Weights of a small mixture-of-experts language model, trained from scratch on English Wikipedia.
Size: 12 layers, vocabulary 16384, 95.2M parameters.
Experts: 32 experts in each of 6 layers, 320 bilinear neurons an expert, 2 picks a token, a softmax router.
Training: a variant of Adam for the experts, 316M tokens.
Below are experts of layer 7 (counted from 0) of a mixture-of-experts language model. Rows are named router (the router's row for the expert), gate (a neuron's input weights, with its number), up (a neuron's input weights, with its number), down (a neuron's output weights, with its number) and show model dimensions 80-159. Each number is 500 + 50 x the weight over its row's rms, rounded and kept within 0 to 999. Numbers have three digits each.
After each expert's rows: a language model's description of what the expert responds to; "comes after" lists some tokens at least twice as common just before its tokens as in all text. This comes from a sample of Wikipedia text that the model never trained on. Tokens count by the router's weight.

# expert 13
router:541501481533511489542529463522572507476465564487457558435549567462445424406542491490447543496506471548469498532573459422502485445539526502490458485501575500516512518485576578485489564552496414527458518540526493494540467477492521472553521520
gate4:474546518585447559502495536503484433469473477588508471486517526546458405436462462386635417514584432545568487501550556507398487474502523512454533477509564569558465538518494468489456509525418482416478518589555423518554466552493559519476484511
up4:437579538535465606460508564540450405487484438526439413616500532529441512526419544479573438517563526485502525543475552517501454472425516447440525499472477542563451545536451566452441424455473576516486481579477521525533501573503562596414520599
down4:515467524534518468476508477555522502459472529576475500467570546467493533509522619520551432488489547539499542526497518545486509486463451494445503514517531552533458486515501483467434517474479451561483476521495475466577478505512556485503500537
What it handles: Line breaks and headings. Line breaks after headings, captions or short descriptions, and the == or === marks that open and close section headings.
comes after: " =", "\n", " ==", "===", "==", "."

# expert 28
router:496543526482507539411440554440568481533460541485552535477503505481477464526428515570499387520451553489476576519443407484506486562483501452550485438523591530502527533550524474500513519544531486543486579352480484446525543515483412428458500511
gate2:493548483481570425507550416510534441552565451479449586443404521484495525412505478474459478453491503497584519534544449475501463514506439614436465568550452482562465517536523558469497486580463500425435540527505433433495474485539483485474506526
up2:429526540494578486477513528509466556505575469540576535423440502602484527465529509499553448445528483475532461501503545488498519622476475472506426465423519547382482547469488499396487454534523408485584464486557479548623553521527392444554539411
down2:428472473578465498469691565430428449546485471419478429568442477433365455504571522426433553490557519438460581447522447545495497593487471479470461475586531466471498508524550469489593467518426544474503474514488495552483486635516509533520476517
What it handles: Person names and pronouns. Given names and subject pronouns before verbs, e.g. Robert, Kevin, he, who, plus day numbers before month names in dates.
comes after: " |", "-", " on", " by", "|", "On"

# expert 27
router:449486460579449499509572426427565484453513496562409519435467524506599502429593578525532517493418507455485511575529489469524458447528448472479458531458508465507513553495574617549387494522520480473486556479509490431512546468510544544512487459
gate2:483562438516462557541443519554528516660476470452461455435422431458533473582568560537491596605443432576488525589493499570474652481488472488484551453413478559514458541477481560500497509492521485504551406477531503568426468422480490551505609465
up2:515520461462518523483537600543484466576441476473582471489390480547539464488485488393482404566474577438516482564507516555572499442446544500446437549471508491511525354454493482467551468408536548509559484555491536476574521437524488524486487590
down2:539537405437509415461427471494515478449518464449523496479531437461546423597485546544459514459534483479480567519458487575520511503449525513495436513450412533570449479499495548440606549404514534492488596523602512448534509493464486480469510469
What it handles: Place-name parts. Compass words and beginnings or middles of place names and gazetteer entries, such as North, Santa, County, Sus|sex, Ark|hangelsk, Coordinates:.
comes after: " 0", " in", " of", " the", " 1", " University"

# expert 16
router:491528442564507476523566438566519560519466501558447564454532498492557490435544515507525497480572535460530528496548554472530422455468506487463497431549537423487553500412572462515462465509535398490500542493581479458546579546460502462498526571
gate2:500578590481532596566513410514459462429543474568568426533471472563428513482483461454473506586541559570509577482453429486545474540567426480455500523522547444469542513522442406633472456451525505443383496395437423434505437529480479558494528426
up2:514550460408485378548534510546592516502602507453508438502459458578543455538455505649452514478413568395580491460515443487456435571480521541575461551462510421436456498488423499553506380590527496506405421496501473448489534559498422588495564505
down2:558546513450597434496472481510521538484475457441548492439498415497517490567535569488527559486500547454495430537317564518509577462480448493511468537435559472528485442545489547494460598451485467439510481457473498436469447480611378425427502488
What it handles: First pieces of names. Opening letters or syllables of names and words, often in sports tables, e.g. Car in Carlin, Tor in Torpedo, disc in discus.
comes after: " |", "|", "-", ":", ";", "',"

# expert 0
router:523522480526532487584537522564474609507496440559446573490535529505460570462548544409403502576524514482515493447447535529555640413559437500487532516515460539443506507484435523512499521516456547539488385401564495499522552546493494475466535543
gate4:537394451552538488479443509437476476460563499526546579535497445542548565519565460507559527520460473565543498527453467436494430503574457578492507553509517491507482353567468486478491436440493453548515595564410505556522452517524494630475496436
up4:524418394564533547467465535434480467459543524440537523447513445610500558528533457568535438505521412560575481531391441478449495553476490552552530532518506456420453470541488466463467469479568486463442532498436555527512435552563472578421455524
down4:529545465508464465512505514494506481502487507509514476505503478492478472454533537507488470476481521496531508477467476512504518503495514480529513502484547500572531496512567492490502524557471446468512476539496518465524557513526501468497587475
What it handles: Line ends after entries. Line breaks closing table rows, list items and cast or township lists, plus some commas after place names, as in Manhattan, KS.
comes after: " |", ".", ")", "s.", "°N", ")."

# expert 12
router:490481394497442460411537483558487543472488638512532489477512525502502520531498474535486482492505554520514518554551513525490532505498503520532473503453484534518356505564578453514499544500475492515508439525503504554499582477610478448445497554
gate4:416479520520380450580472460484509509435435559479488478486559489509558470463446490447545581475493413534423450477632487603447493496439648535519404449448542487518500500455484494466538427457485486508521515586603493498542514513492469530487540516
up4:418533494468565489508538442494513486558654485579513470445499437489535545586419407488542513472525433425442559525448533399469478559483505468517463517559460499543418463408503478478494471563415538389481527534513654504466557455430479493530530507
down4:522543519515616526496548566567482585542465549445528534464502569592475435436477465606531534475431509484513601472359544560418495421471425490524499469464552499572509506525615435508496513519665491512479543433535508485518529436431465489567563437
What it handles: Determiners and possessives. The, his, its, their and possessive 's starting a noun phrase, usually after a preposition or that, as in "in the", "Norway's".
comes after: " of", " in", " for", " to", " with", " by"

# expert 26
router:479508544520551501585463453534561434433500435532504427513517561486471547403448434552475598547496498482534456502486522532476478510605592513425536401545486492492556514483430533551438527518488482510556475516484471614503438563436476534542588584
gate2:445477524451439481532592414456530498547494529550447539512453461482632463526539533502497440493513580652391473582520528524542445482487539489494519465507558511570547525507502558531533521479444481454512476562468476529477496481523610550396502545
up2:500545513414498472465456531510536501469588538446485535524489482581533491508488503562514406528471480453477413482443544511364459455397535488513523426416396457575497513443416561517545535469568484419487466472525476455595412434487504577487435490
down2:557514442587542474489552533464460403474461509482477472476482475493501535579474387496529476496439399516488477427510559513503553495440585458509542480532520548456499544473565485523523447559459484534446475535488408499487443483530519487513471540
What it handles: Group and institution nouns. Nouns for organizations, units and works after the or a: team, company, group, song, station, school, government.
comes after: " the", " a", " The", " his", "'s", " first"